{"n_layer": 12, "d_model": 96, "n_experts": 128, "experts_per_token": 4, "d_expert": 48, "d_shared_expert": 64, "activation": "geglu", "moe_layers": [2, 3, 4, 5, 6, 7, 8, 9, 10, 11], "n_empty_slots": 64, "router_score": "sigmoid", "normalize_top_k": false, "routed_scale": 0.5, "balance_loss": 0.000239, "balance_bias": true, "init_std_router": 0.0152, "lr_router": 0.00186, "n_head": 3, "n_kv_head": 3, "head_dim": 32, "vocab_size": 2048, "norm": "rmsnorm", "norm_place": "pre", "norm_eps": 1e-05, "positions": "rope", "rope_base": 10000.0, "rope_fraction": 1.0, "qk_norm": false, "attn_scale": 0.177, "tie_embeddings": true, "parallel_block": false, "init": "normal", "init_std_qkv": 0.051, "init_std_o": 0.0, "init_std_up": 0.051, "init_std_down": 0.0, "optimizer": "soap_variant", "lr": 0.00736, "beta1": 0.95, "beta2": 0.99, "weight_decay": 0.054, "lr_head": 0.0205, "grad_clip": 1.0, "warmup_steps": 200, "schedule": "wsd", "decay_fraction": 0.489, "decay_shape": "square", "final_lr_fraction": 0.0, "batch_tokens": 65536, "seq_len": 256, "doc_mask": false, "z_loss": 0.0001, "train_tokens": 216600000, "steps": 3306, "dataset": "wikipedia_en"}
Below are experts of layer 5 (counted from 0) of a mixture-of-experts language model. Rows are named router (the router's row for the expert), gate (a neuron's input weights, with its number), up (a neuron's input weights, with its number), down (a neuron's output weights, with its number) and show model dimensions 0-95. Each number is 128 + 24 x the weight over its row's rms, rounded and kept within 0 to 255.
Before each expert's rows: "raises" lists some tokens whose logits its average output raises strongly, later layers aside. This comes from a sample of Wikipedia text that the model never trained on.

# expert 79
raises: "-", "|", "\n"
router [169 164 162 171 129 144 128 112 113 100 133  83 149 148 148 118  92 129 101  89 126 101  81 121 106 132 130 121 129 121 133 145 115 154 116 144 129 115 117 116 149 129 134 129 146 110 166  90 138 150 102 153 107 143 110 158 144 129 110 140 103 128 145 145 165 125 107  76 123 156  86  90 165 123 138 104 126 123 142 133 111 100 126 123 118 141  99 137 178 102 132  89 173 158 196 119]
gate3 [ 84 103 142 103 176 141 149 147  64 107 128 129 138 126 118 108 135  93 147  84 107 155  99 102 128 108 157 155 157 111 145  91 166 151 122 119 163 113  88 129  76 128 140  76 126 110 129 131 132 104 132 134 146 107 114 114 120 134 112 111 139 138 107 113 147 116 117 167 120  93 109  97 135 168  89 128 108 147 133 136 116 149 149 146 106  87 112 164 136 153  96  88 138 134 104 124]
up3 [111  93 107 113 131 175 159 151 123 139 134 164 115 131 152 167 117  93 137 118 126 112 146 144 126 131 165 154 159 145 138 128 135 134  98 145 171 109  62 136 118 127 152 122 106  97  84 116 142  80 159 128 138 116  99 152 112 111 146  82 119 178 144  88 124 125 107 149 167  91 126 114 147 153 140 148  95 123 133 110 151 130 156 136 163 122 129 136 169 112  98 102 161 154 135 136]
down3 [123 103 118  92 134 145 132  78 161 138 135 157 157 159 151 126 117 157 131 143 178 154 162 128 104 113 151 110 164 141 112  71 113 121  88 136 131 124 144 125 108 105 109 149 173 129 133  92 138 107 164 127 109 105 167 123 128  97 115 116 142 175 133 118 116 149 136 146 107 109 137 130  97 150 147 128 126 156 132 111 102 179 129 144 133 119 123  83 117 132  55  87 128 103 118 138]
gate4 [146 139  90 117  76 124 146 130 133 127 132 140 136 140 149 123 138 108 142  99 127 145  70 126 133 148 181 142  82  92 116  98 140 148 121 123 104 123 118 116 146 110 133 116  98 114 162  85 138  93 154 163 106  96 130 153 124 135 127  83 115 148 105 154  91 145 151 174 107 145 119 144 106 151 130 129 150 107 142 187 113 147 159 134 102 154 145 165 170 101 102 109 154 141 118 107]
up4 [117 142 152 125 145 130 135 127 124 149 139  96 119 120 134 123 135 164 129 156 156 131 143 155 153 154 141 138 164 139 112 150 123 142 140 113 132 152 131 154 182 112 112  99 156 147 128 101 125 138 149 150 110 122 139 124 194  82 170 130 143 127 161 107 118  59 155 114 131 175 147 140 155 129 147 120 136 121 137  80  65 121 125 152 162 113 148 163 160 173 103 156 145 144 139 140]
down4 [104 111 143 133 110  94 130 134 113 104 151 123 133 132 125 102 132  93 154 170 138 112 111 157 134 122 120 136 108  64 162 113 178 133 120 123 142 118  97 143 122 176 111  80 173 105  88 175 123 132 167  96  86 120 110 131 128 128 111 103 119 114 112 130 140  95 121 143 139 179 144 106 126 156 101 135 126 104 128 101  96 123 143 154  93  80 116  98 136 116 119 156 137 168 111 111]
gate5 [126 159 106 149 163 139 130 111  96 112 143 144 113 201 152 103 129 108 129 103 126 139  87 110 169 121 122 107  78 143 141 141 141 142 112 162 106 102 137 131  87 145 125 111 154 119 161 150  95 186 146 153  98 110 150 155 104 111 149 147 126 111 131 119 125 112 125 135 167 144 113 102 144 179 124 106 136 167 126 148 145 153 109 118 122 128 118 126 143 178  77 112 163 136 105 117]
up5 [140 113 133 144 122 118 141 108  99 133 176 140 149 127 186 110 128 123  88 128 147 137 132 143 150 172 116 141 131 147 160 164 176 153 131 154 134 116 124 152 108 113 146 110 134 137 129 150 128 127 136 146  68 126 142 116 144 102  90 133 142 109 119  95  85 148 131 128 116 125  82 132 123 138 122  93 138  97 172 164 167 170 130 127 129 115 121 156 133 133 133 140 131  87  80  54]
down5 [208 120  96 114 148 111 112  68 143  98 129 146 124 116 129 135 138  86 174 131 144 117 144 133 146 129 106 127 179 112 120 118 137 130 168 116 115 126 121 149 137 128  80 122 113 127 154 143  99 110 131 130 147  79 135 117 159  92 116  85 136 128 145 126 118 147  67 136 107 205 100 141 142 104 134 138 111 119 119 135 149 135 156 127 128 145 121 127 120 131 121 118 135  79 102 141]
gate6 [149 140  72 133 126 130 124 111 100 107 128 157 167 134 150 120 131  82  79  69 118 141 120 162 146 115 159 122 154 116 129  99  99 104 132 137  81 127 136 137 127 170 144 124 136 126 141 138 152 109  72 144 142 133  98 113 126 169 138 138  98 158 120 122 111 108 126  89 165 121 108 133 175 144 148 106 117 146 133 132 179 102 164 123 120 109 118 106 153 119  87 138 128  97  99 157]
up6 [130 130 109 144 123  83 116 113 135 138 153 119 129 100 165 174 121 144 142 161 113  82 126 129 140 146  97 104 109 158 106 148 157 171 135 127 102 122 121 111 125 132 129 106 132 146 127 133 132 130 173 116 101  86 130 204 125 111 102 100 130 118 164 134 121 170 113  91  97 153 133 100 112 108 124 142 113  91 142 147 101  84 118 107 132 145 155 118 114 102 174 114 186 145 151 116]
down6 [107 140 123 158 148  95  79 116 100  87 100 104 144 106 110 133 137 125 111 158 103 118  97 131 143 135 137  94 115 165  96 153 109 122 145 146 120 151 159 134 127 103 109 164 147  92 112 135 157 133  75 169 157 129 123  64  97 146 105 111 122 130 128 114 140 126 187 163 139 167 124 122 138 148  97 118 145 159 157 136 134 128 138 150 108 136  98 119 111 118 138 119  62 139 138 144]
gate7 [126  66 111 134 161 128 118 120  88 139 108 123 166  90 159  79 140 145 124 113  95 120  98 125 142 148 167 105 164 163 156 120 176 135 164 112 170 111 113 124 136 145 116 129 117 119 135 138 104 153 111 120 107 142 130 140 134 106 119 108 139 111 147 138 121 109 156 102 127 134 101 132 127 133 131  91 183 146 129 191 130  99 113 110 126 138 106 104 152  80 112 170 102 115 154  94]
up7 [116 113 174 110 152 101 131 117 139 129  82 176 133 170 127 142 103 170 125 137 122 124 129 163 134 122 108  88 150  79 118 140 146 161 144 137 102 121  77 103 166 112 115  88 188 155 106 111 168 141 113 125 164 133 152 146 175 114 142 159 141 133 116 117 137 119 126 139 123 138  81 109 105 101 130 129 114 168 145 108 115 120 131 149 104 100 152 174 119 131 119 114 119 149 104 138]
down7 [117 146 136 123 141  85 110 150 138  82 148 112 127 130  93 155 139 146 137 144  99 169 120 119 128 122 135 128 140 179 140  73 170 133 127 149 178 146 149 103 118 162 111 167  94 106 128 155 157  93 101 143 125 166 112 139  96 159 143  65 123 148 173 132  98 108 122 118 117 126 139  88 104 119 137 135 137 139  85 122 128 123 115 142 101 157  97 166 120 124 144 133 152 133 164 132]

# expert 103
raises: "l", "d", "s", "r", "t"
router [141 149 141 152 131 118 131  97 126 101 157 105 134 119 176  89 126 123  91 160 118 117 121 173  91  96 117 131 141 146 130 124 138 142  61 159 126 141 120 113 151 154 143 144 138  96 176  92 129 164  85 161 121 146 136 133  84 148  77 150 134 109 145 135 128 143 120 129  71 112 151 126 158 135 124 135 143 147 118 122 149  88 102 104  92 147 152 120 120 158 148 140 172 136 152 131]
gate0 [135  86 111 133 139 104 159 142 132  85 124 135  45 106 104 159 110 136 116 132 107 115 111 125 113 114 167 103 145 119 112 102 158 152 138 119 114 157 118 128 157 140 151 109 132 118 127 128 104 168 123 101 124  81 131 103 171 121 122 138 132 103 127 127 112 149 123 132  96 151 169 149 160 133 110 138 170 128 121 102 170 144 121 167 133 112  88 108 126 157 136 188 181 143 114 132]
up0 [152 120 112 140 138 154 148  80 112 122 157 137  96  91 141 113 116  91  84 163 116 182 132 168  78 158 114 147 130 139 161  97 172  95 154 127 122 138 114 126 141 107  98 114 136 127  79 126 148 134 121 166 107 115  79 137 138  80  89 161 167 136 124 137 146 138  96 138 146 114 159 120 134 156 136  97 150 158 144  95 127 139 138 119 108 138 105 145 119 135  99 142 120 121 119 154]
down0 [136 113 146 171 147 101 153 152 156 120 113 132 141 114 139 135 158  81 129 121 111 113 120 144 150 170 130 134 122 163 127  81 201 116 119 112 130 114 131 144  96 147 150 124 112 178 171 112 103 145 138 126 108 146 149 129  89 128 122 119 130 100 121 143 130 103 143 137 140 134  57 108  53 126 120 140 145  97 118 152 137 139  89 125 146 138 136 130 141 151 108 112 108 115 167  95]
gate1 [110 136 143 116 132  88 147 105  99 106 134 135 137  99 127 114 110  85 105 131 155 100 136 104 149 110  98  85 100 138 127 101  87 100 148 140 144 102 119 147 103  93 113 156 101 141 158 114 110 126 111  97 109 142 108 118  91 141 123 153 116 147 109 192 145 124 107 133 119 144 157  47 116 149 154 183 124 110 140  91 132 119 132 101 119 154 112 138 114 136  96 150 173 113 138 132]
up1 [141 125 115 121 147  96 138 156 129  99 112 151 135 150 163 134 150 184 109 122 146 131  96 129 107 109 126 153 164 128 152 172 138 164 163  91 116 114 150  95 130 122 112 121 175 162 142 152 163 135 153 125 179 126 125 172 205 120 135 111 180 140 106 147 119 106 130  88 158 146 105 125 149 122 133 132 117 141 123 128 162 140 141 102 168 108 146 144 130 136 142 129 132 148 153  95]
down1 [126 138 113 129 120 116 144  98 127  70 131 164  70 101 134 130 120 193 128 107 174 150 111 126 150  70 160 118 149 117 123 122 153 119 154 140 118 124 179 119 107 107 137 127 109 110 135 111 142 115 142 120  99  96 135 122 133 144 108 143 116 115 115 132 172  96 124 134 152 104 149 109 148 110 141 142 125 112 121 131  98 121 121  81 103 142 177 122  95 144  88 114 162 158 135  71]
gate2 [117 108 127 123 117 161 112 104  93  95  93 106 123 134 155 111 106 115 127 149 128 151 143  97  96 121 126 133 120 135 120  95 127 140 149 148  81  90 129 163 155 135 174 134  99  87 166  73 122 153 102 129 127 136 117 146 108 113  84 143 100 123 111 150  91 107 117 122  97 151 162  97 129 132 146 154  89 138 107 119 133 159 133  97 119 157 173 144 140 149 144 129 174 104 182 128]
up2 [161 130 142 130 123  92 153 121 148 132 140 141 109 126 164 145 154 132 139 173 114 156 127  87 116 138 144 106 167 149 135 130 140 120  94 124 129 130  97 163 112 135 102 160 126 112 116 114 134  76 114 154 169  82 175  99 113 117 165 153  92 155 134 160 156 150  98 115 129 167 105 136  93 124 169 128 127 106 152  61 116 123 137 158 160 156 145 116 108 117 163 120 122 128 128 149]
down2 [128 111 127 143 107 134 114 151  88 142 109 156 158 127 143 123 150 123 114 132  75 119 123  99 113 146 161 125 117  66 126 174 113 108 103 129 142 112 118 100 130 150  94 157  89 165 157  81  99 185 141 132 148  99 111 119 138 166 148 126 118 141 159 114  78 121 112 143 118 104 102 123 118 180 114 168 117 174 151 131 121 129 117 121 133 129 166 133  96 120 139 160 131 102 119 151]
gate3 [ 85 159  90 108 153 107 138 127 146  77 143 153  96 114 123 162 131 108 114  86  79 150 115 134 132 118 106 168 129 105  49 118 152 106 138  75 168 135  87 118 128 114  95 129 155 126 169  88 104 119  98 109  88 128 125 111 145 153 101 110 132 123 114 150 135 169 126 132 139 151 144 118 121 132 115 112 155 140 108 125 129 132 139 172 121 125 139 133 106 134 171 128 118 109 131 130]
up3 [161  74 164  93 133 107 138 127 127  92 123 128 127 151 108 149 102  96 108 163 142  97  99 127 130 124 165  87 144 119 136 119 104  87 116 130 137 122 142 149 148 124 128 128 145  90 128 108 112 133 116 150 147  93 138 135 178 110  84 141 121 161 102 152 124 113 139  91 135 135 110 149 118 149  94 160 161 137 167 120 194 116 137 113 146 130 128 140 115 152 106  76 139  80 128  94]
down3 [174  74 131 108  79 144 121 126 162 148 107  94 136 102 120 111 103 124  99 117 123 149 161 107 115 147 151 148 150  96 139 140 123 117 117 135 146 121 132 160 119 128 122 100 124 139 145 128 106 158 150  87  62  91 150  98 134 136 144 110 123 125  64 122 152 160 154 111 123 126 131 152 160 190 157 142 139 129 112 148 102 117 120 120 156 101 155 124 100 124 101 133 145 150 175 130]
gate4 [ 84 104 121 128 135 120 106 148 104  98 126 142 151 146 113 116 165 140 111 164 137 121 136 138  86 116 129 125  54 129  95 162 110 168  62 157 136 145 162  95 151 137 110 112 119 121 121 150 158 145 132 142  61 123 114  87 140  93 144 140 155 121 115 129 124 156 148  96 143 146 143 132 135 123 117 157 119  95 150 145 114 106 153 154 118 139 114 177 123 154 105 160 134 149 132 114]
up4 [129 162 113 151 108  99 103  92 103  88 102 119 146 108 165 120 141 122 110 117 127 141 135 129 145 122 122 106  90 111 129 125 165 131  98 181 109 157 179 129 135 135 140 123 123 122 174 102 106 150 130 141 126  96 130  83 144  77 101 132 150 132 152  88 146 182 138 125 106 164  88 154 147 111 128  97 109 104 143 161 131  89 128 143 141 174 159 111 146 136 108 138 150 100 139 108]
down4 [120 119 122 126 117 140  86 105 106 137 130  84 127 127  94 101 108 128  77 141 150 108 118  86 133 109  97 113 120 154 184  97 122 150 126 108 128 152 108 112 144  96 165 108 115 165 116 150 122 145 137 133 136 113 107 118 131  86 151 117 113 111 137  71 133 138 130 132  94 149 141 120 175 101 127  92 117 120  93 141 129  89 150 156 103  98  97 158 122 125 119 116 122 148  50 123]

# expert 126
raises: "ing", "it", "a"
router [162 153 163 145  96 104 165 108 131 112 153 100 109 118 158 118  41 137 140 115 159 120 104 125 138  81 137 166 112 177 103 123 130 136 106 129 175 105 102 121 137  97 118 133 167 111 123 131 119 130  85 125 118 105 148 103  86 104  97 117 128  95 153 168 133 129 121 125 115 137 106 110 144 103 169 118 140 134  99 104 132 131 134 122  91 122 151 170 119  87 133 127 127 151 124 123]
gate0 [121 105  97 142 140 118 130 116 126 168 185 115 138 122 168 142 162 151 106  96 123 106 118 127  95  90  97 116 146 138 108 162  92 131 113 130 140 140 125  84 109 139 135 162 138  91 149 151 119 147 149 153 113 101 137 135 143 105 118 164 167 145 146 145 107 121 114 116 122 174 140 144 136 126 143 137 145 125 117 105 163 132 118 143  88  95  90 132 116  74 130  93 105 170 162 187]
up0 [ 90 169 104 155 127 151 112 151  77  87 131  96  95 113 141 132 123 117 136 108 122 159 155  95  78 141  99 158 103 121 129 146 137 141 124 141 112 148 124 126 152 145 155 149 130 141 110 126 113 115 143 136 177 131 120 175 115 136 143  48 142 129 119 162 145 132 134  82 140 151  86 145  82 139 126 149  98 169 147 131 125  94 148 118 124 134 133 171 127 138 144  96 138 119 106 118]
down0 [121 130 103 118 187 135 156 153 131  82 108  96 127 147 177 140 126 150 150 156  74 125 154 125 118 168 130 136 139 154  86 138 129 176 119 135 125  99 133 120 162 144 133 119 155 108 122 129 137 131 104 155 120 151 119 136  75 151 102  76 136 141  98 135 121 115 143 114 104 113  77  95  83 160 135 110  90 171 137 137  90 121 144 122 138 166 155 126 118 137 113 138 150 142 129 118]
gate1 [ 92 150 205 121 113 106 132 101 104 117 182 132 154 124 164 124  86 138 141 178 157 124 161 142 125 141 111 120 161 132 132 140 127 125 130 113 147  99  83 155 171 135 118 151 117 135 122 132  98 120 104 145 135 151 127  72 113 122 142 113 117 128 121 148 148 121  98 123 122  84 159 114 130 131 135 166 154 102 159 110 132 148  90 176 153 139 144 153 139 147  87 135 134 113 155 107]
up1 [ 93 114  96 133 122 121 166  98 161 107 127 108 138 105 118 129 105 142 111 142 130 139 130 140 120 151 108  98 141 157  99 178 142  84 106 142 121  90  99 137 171 136 156 126 142  72 161 103 135 134 129  87 136 136 135  59 138 175 141  79 112 138 157 148 136 159 135 128 153 138 159 125 124 119 114 137 130 122 117 136 132 133  71 104 119 141 132 117 134 169 126 181 102 154 120 110]
down1 [169  99 118 126 149 147 147  96 169 111 133 121  76 131 141 101 117 149 145  88  94  99 106  91 175 122 142 135 122 111 146 165 101 101 126 126 129 160 105 134 160 119 123  89 127 187 115 134 154 140 115 103 121 161 141 123 123 133 148 136 116 122 164 120 162 111  93 139  97 133 145  69 145 135 110 134 152 156 131 145 125 112 131  84 143 107 178 105 118 138  89 136  86 135 109 130]
gate2 [126 141 110 107 121 121 139 132  99 149 158  84 149 147 161 152  95 129  87  78 145 137 145 142 132 158 140 115 124 117 123 131 138 144 110 165 180  94 133 159  94 103 170 138 149 136 186 116 122 145 116 114 136  87 141 129 168 143  75 120  83 116 111 122 115  86 125 165 115 149  85 119 141 119 159 107 154 132 123 105 103 122 154  89 124 110 125 119 111 105 116 103 134  84 131 117]
up2 [123 123 129 113 190 139 119 118 114 123  99 164 141 137 130 112 132 150 142 147 135 145  98 157 104 109 132 138 148 109 138 147 171 131 145  96 131 101 152 110 147 179 144 126 132 127 151 108 135 148 186 108  92 125 146 135 108 126 154 148 151 156 162 119 116 117 104  98 139 185 163 147 137 156 122 134 150 157 153 106 164 176 106 104  88 179 140 125 145  99 116 148 149 129  84 106]
down2 [ 99 147 107 124 167 136 105 121 161 115 133 148  79 179 116 126 147 132 139 118 156 101 159 107 151 139  72 156 117 103 138 117 153  91 163 126 118 124 156 138 174 177 121 137 130 104 139  85 135 120 109 125 176 105 146 144 149 158  94 100 129 134  95 118 136 153 111 142  96  98 166 122 132 145 101 131 136 142 117 142 107  90 154 145 137 149 149  95  87 170 122 142 129 143 150 142]
gate3 [ 99 123 161 131  75 138 151  98 143 112 120 101 126  88 177 116 121 144 117 114 148 140 151 115 183 121 127 138  99 145 131 120 163 167 116 143 102 103 142 123 111  98 149 111 113  97 133 152  60 111 105 167 126 103 112 101 108 107 124 147 124 102 145 131 101 124 122 104 118 144 148 143 137 168 121  92 151 125 108 150  73  86  83 107 134 103 155 130 127 130  97 139 134 161 111 126]
up3 [192 147  99 162 119 146 125 116 132 113  74 168 142 134 143 120 103 120 131 143 121 137 118 114 127 108 122 106  91 120 111 128 148 140  92 145 136 116 109  92 121 120  97  99 139 135  79 122 103 113 127 141 166 156  95  84 118  86 156 146 110 141 148 166 123 150 118 143 105 138  90 150 105 154 171  81 157 132 107 130 104 130 152 129 142  98 121 130 153 149 119 170 112 151  83 102]
down3 [149 113 117 166  88 140 117 138  82 149 124  71 148 149 137 148 126 101  87 138 121 138 136 111  94 181 112 142 145 126 118 137 140 106 165 124 129  96 124 139 115 149 118  91 145 109  79 129 124 151 123 126 146  96 147 140  88 151 133  65  81 109 123 132 158  88  94 122 150 124 111 118 159 155 153 112 138 162  98 107 121 118 150 152 124  99  94 110 143  95 113 150 135 133  92 131]
gate4 [132 111 140 123 195 129 141 145 133 143 101  49 116 133  87 124 142 190 162 139 135 103 103  99 131 115 133 121 105 127 135 170 141 103 122 128 127 133 115 189 162 123 120 138 176 128 135 128 117 147 153 126  93 113  82 143 119 164 132 138 113 129 120 159 137 109 138 108 150 153 152 159 125  98 103 114  94 171 113 156 124 102 141 138 168 149 141 132 126 161 137 147 142 124 111 116]
up4 [112 130 116 121 143 118  92 130  81 105 111  97 103  95 138 119 141 121 164 119 121 136  97 117 136 112 117 109 143  98 125 138 161  98 129 115 145 148 112 140 152 112  76 124 168 146 139 108 120 193 119 132 139 124 119 119 108 143 100 157  62 130 102 145 115 165 180  74 135  96 139 158  69 114 153 123  90 133 102 147 107 121 156 149 135 107 113 145 129 112 115 146  93 139 127 137]
down4 [154 117 121 144  98 125  86 114 141 160 146 110 147 127  87 148 159 101  81 105  93 121 143 154 116 127 138  74  89 149 124 140 149 136 119 101 108 122 125 154 134 121 131 117 144 162 123 136 105 115 133 113 134 126  93 111 165 115 176  87 148  85 127 135 120 160 156 107 170 171  99 114 142  99 138 132 120 106  77 103 134 109 108 178 110 102  99 109 111 117 142 119  95 134 140  95]

# expert 107
raises: ",", ".", ":", " ("
router [186 143 152 168 106 131 131  98 169  99 168 108 124 115 114  96  96 135 109 110 128 135 119 171 156 108 123 120 118 124 133 123  94 136 108 128 173 137 154 101 135 150  91 102 160 141 134 109 113 120 105 158 137 133  94 121 152 114 100 168 109 140 109 132  96 151 132 121  82  98  88 139 109 133 147 150  86 123 102  97 117 101 113 137  82 152 130 148 155 131 126 108 163 131 143  75]
gate0 [103 116 145 108 148 165 146 133 118 144 163 125 123 136 119  81 139 150 116 100 156 102 112 164 120  94 124 114 124 134  92 142 142 125 128 157 161  90 164 145  61 144 139 153 164 138 170 130 122 140 148 163 116 187 111 124 115 145 139 106 126 128 175 102 166 132 149 109 116 100 105 134 138  90 101 165 100 146 121 122 149 141 141 129 148 110 138 115 142 161 117 151  95  75 138 148]
up0 [122  97 116 166  90 153 150 120 103 146  93 124 136 138 151 134 126 105 158 106 114 120 161 139  92 171 125 168 144 151 129  86 114 119  87 122 106 133 122 133  89 100 163 138 111 108 123 174 106 179 160 118 110  84 170 114 138  98 140 138 135 191  96 134 149  98 107 112 135 138 116 117 127 172 129 157 109 132 160 149 108 149 132 104 148 166 161 126 137 138 139 134 144 151 139 122]
down0 [151 108  91 149 140 145 148 122 116 128 157 127 137 104 163 101 133 122 156 101 110 147 137 167  78  90 115 170 119 162  93 106 140 163 106 109 141 115 145 132 124 129 116 117 158 133 162  89 135 136 155 132  95 152 132 159 113 170 130 156 150 115 142 138  93 156  88 117 135 125 120 119 166  91 144 103 130 128 126  88 171  95 159 167 146  88 103 134 175 142 154 116 105 131 121 142]
gate1 [135 130 105 129 100 140 170 130 145 116  89 129 117 149 122 157  93 125 134 153 115 123 118 134 136 136 139 110 106 141 115 175 161 122 109 104 135 117 172 179  85  95 115 114 152  92 135 111 124 118 142 119 170 153 131 143 111  89  97 137 142 102 157 127 132 153 100 128 155  97 136 111 114 105  91 151 142 177 125 128 115 108 119 127  59 105 156  81 186 115 105 119 102 113 137 144]
up1 [134 122 134 131 151 125 129  93 105  62 148 158 119 154  78 135 129 121 113 116  85 129 117 153 150 109 138 142 151  92 123 135 123 131 146  97 124 114 138 105 120 146 125  90 118 116 143  99 148 106 132 154 134 170 132 132 176  97 116 154 142 114  90 155 172 103 140  83 108 144 157 153  81 114 124 114 146 146  85 117 163  83 142 153 160 154 107 141 116 129 128 123 112  69 135 120]
down1 [160 117 165 136 153 139 127 104 112 153 131 133 153  98 133 113 146  99 140 159 164 144 154 131 174 132 150  87 115 165 145 114 120 150 123 165 101 122 129 114 117 147 131 166 138 152 108 159 138 127 167 116 166 141 103 123 170 143 151 124 141 108 128 112 119 119 168 146 150 120 119 133  87 185 173 144 131 153 119 148 163 168 110  98 139 137  95 144 104  96 174 138 179 141 120 116]
gate2 [120 172 146 130  79  95 164 116 143 145 144  98  89 150 179 141 130  84 132 136 104 135 116 151 109 106 104 123 132  86 162 134 141 139 125 116 135 120 124 133 114 188 147 111 136 134 129  99  92 106 124 146 156 153 159 167 165 117 105 162 180 162 106 141 119 123 138 104 128 108 110 121 120 150 139 145 114 160  68 133 124 136 134 120 136 144 125 114 186  87 125 125 131 126  97 123]
up2 [144 114 148 142 104 152 143 134 123 111  87 137 106 113 133 139 128 148 120 114 118 137  98 141 143 156 180 188 122 114  95  98 100 133 162 162 158 133 144 107  88 120 174 151  89 163 125 133 107 128  98 157 119 112 150 115  91 158 132 111 152 139 159 105 165 125 140 101 100 108 100 166 158 131 152 156 107 113 116  87  97  70  97 115 106 123 143 123 152 130 148 136 107 129 116 110]
down2 [127 169 116 119  92 111 125 196 145 148 143  97  90 120 119 125 137 123  74 132  94 155 136 142 125 146 113 107 156  95 144 146 130 169 171  88 149 118 119 140 138 169 121 133 111 162 131 115 150 119 153 172 117 110 158 155  79 147 128 114 141 146 177 112 138 137 108 117 159 101 136 111 119  91 137 166 123 142  97 128 123 102  95 129 111 108 153 142 141 116 148 128 158  91  97 137]
gate3 [102 119 153 150 106  93  93  95 155  92 151 158 124 120 106 140 142 134 147 133 114 128 167 111 160 104 114  75 129 110 136  81 134 171 105 107 158 135 130 147 135 130  84 121 136 152 155  88  99 138 133 125 101 127 107 111 109 136 102 166 156 153 104 122 102 134 169 150 114 139  54 146 110 131 151 125 131 152 116 131  98 106 142 126 142 133 122 147 168 160 118 138 160 125  84 103]
up3 [124 134 145 103 141 140 156 164 117 119  75  79 141 148 146 141 104 100 147 180 122 133 116 118  73 181 111 143 121  96 155 129 149 146 140 115  97 136 146 130 147 163 129 116 108 133 121 128 126 143 151 151  96 124 146 141 135 113 118  97 127 121 132 103 133 119 130  93 135 164 203 127 107 129 168 101 147 143 146 150 147 167 151 174 110 114 138 161 115 125  99 122 129 129 145 183]
down3 [147 134 108 161  51 118 100 116 128 124 146 130 136 139 119 150 120 172 117  96 125 133 138 126 132 107 169 103 141 124 119 125 194  99 115 144 129 135 117 153 130 114 145 135 118  99 161 108 100 145  89 133 139 133 124 114  96 156 106 126 165 140 130 133 167 159 122 136 118 142 133 120 167 142 103  90 173 130  77 126 114 167 154 152 131 122 121 165 162 107  92 143 144  74 126 100]
gate4 [174 143 147 117 142 146 120 131 125 137  78 115 103 137 109  89 114 103 160 135 140 162 125 179 118 142 140 183 127 125 122  89 117 131 153 143 137 146 114 113 160 147  86 113 112 159 107  82 137 130 102 111 185 146 144 157 124 116 104 123 169 158 105  77 173 129 107 105 110 159 128 179 156 147 113 106 148 152  95 149 152 130 116 129 139 143 123 121 139 118 120  97 157 118 134 123]
up4 [141 150 103 126 136 156 119 109 120  91  96 132 127  83 102 152 105 144 139  98 145 118 119 112 129 144 140 103  90 177 135 118 154 176 161 136 123 148 123  83 125 144 135 104 188 100 130 120  94 118 132  84 126 103 156 117 133 107 122 118 143 161 130  77 147 122 138 141 167 166 123 134 155 138 161 135 108 113 166 137 180 162 117 132 119  90 114 155 123 123 137 151 156  98  89 138]
down4 [132 116 149 135 145 124 117 162 126 116 134 134 142 206 148 139 105 116  99 103 141 148 118 128 108 157 147 141 111  86 146 125 154 164  82 133 127 107 129 164 152 113 159 166  95 114 114 177 107 137 173 171 125 173 135 149 119 148  96 171 120  91 125 133 100 111 141 127 130 119  92 114 118  71 105 140  95 121 157 132 102 139 145 113 115 130 128  87 125 149 116 145 113 136 135 163]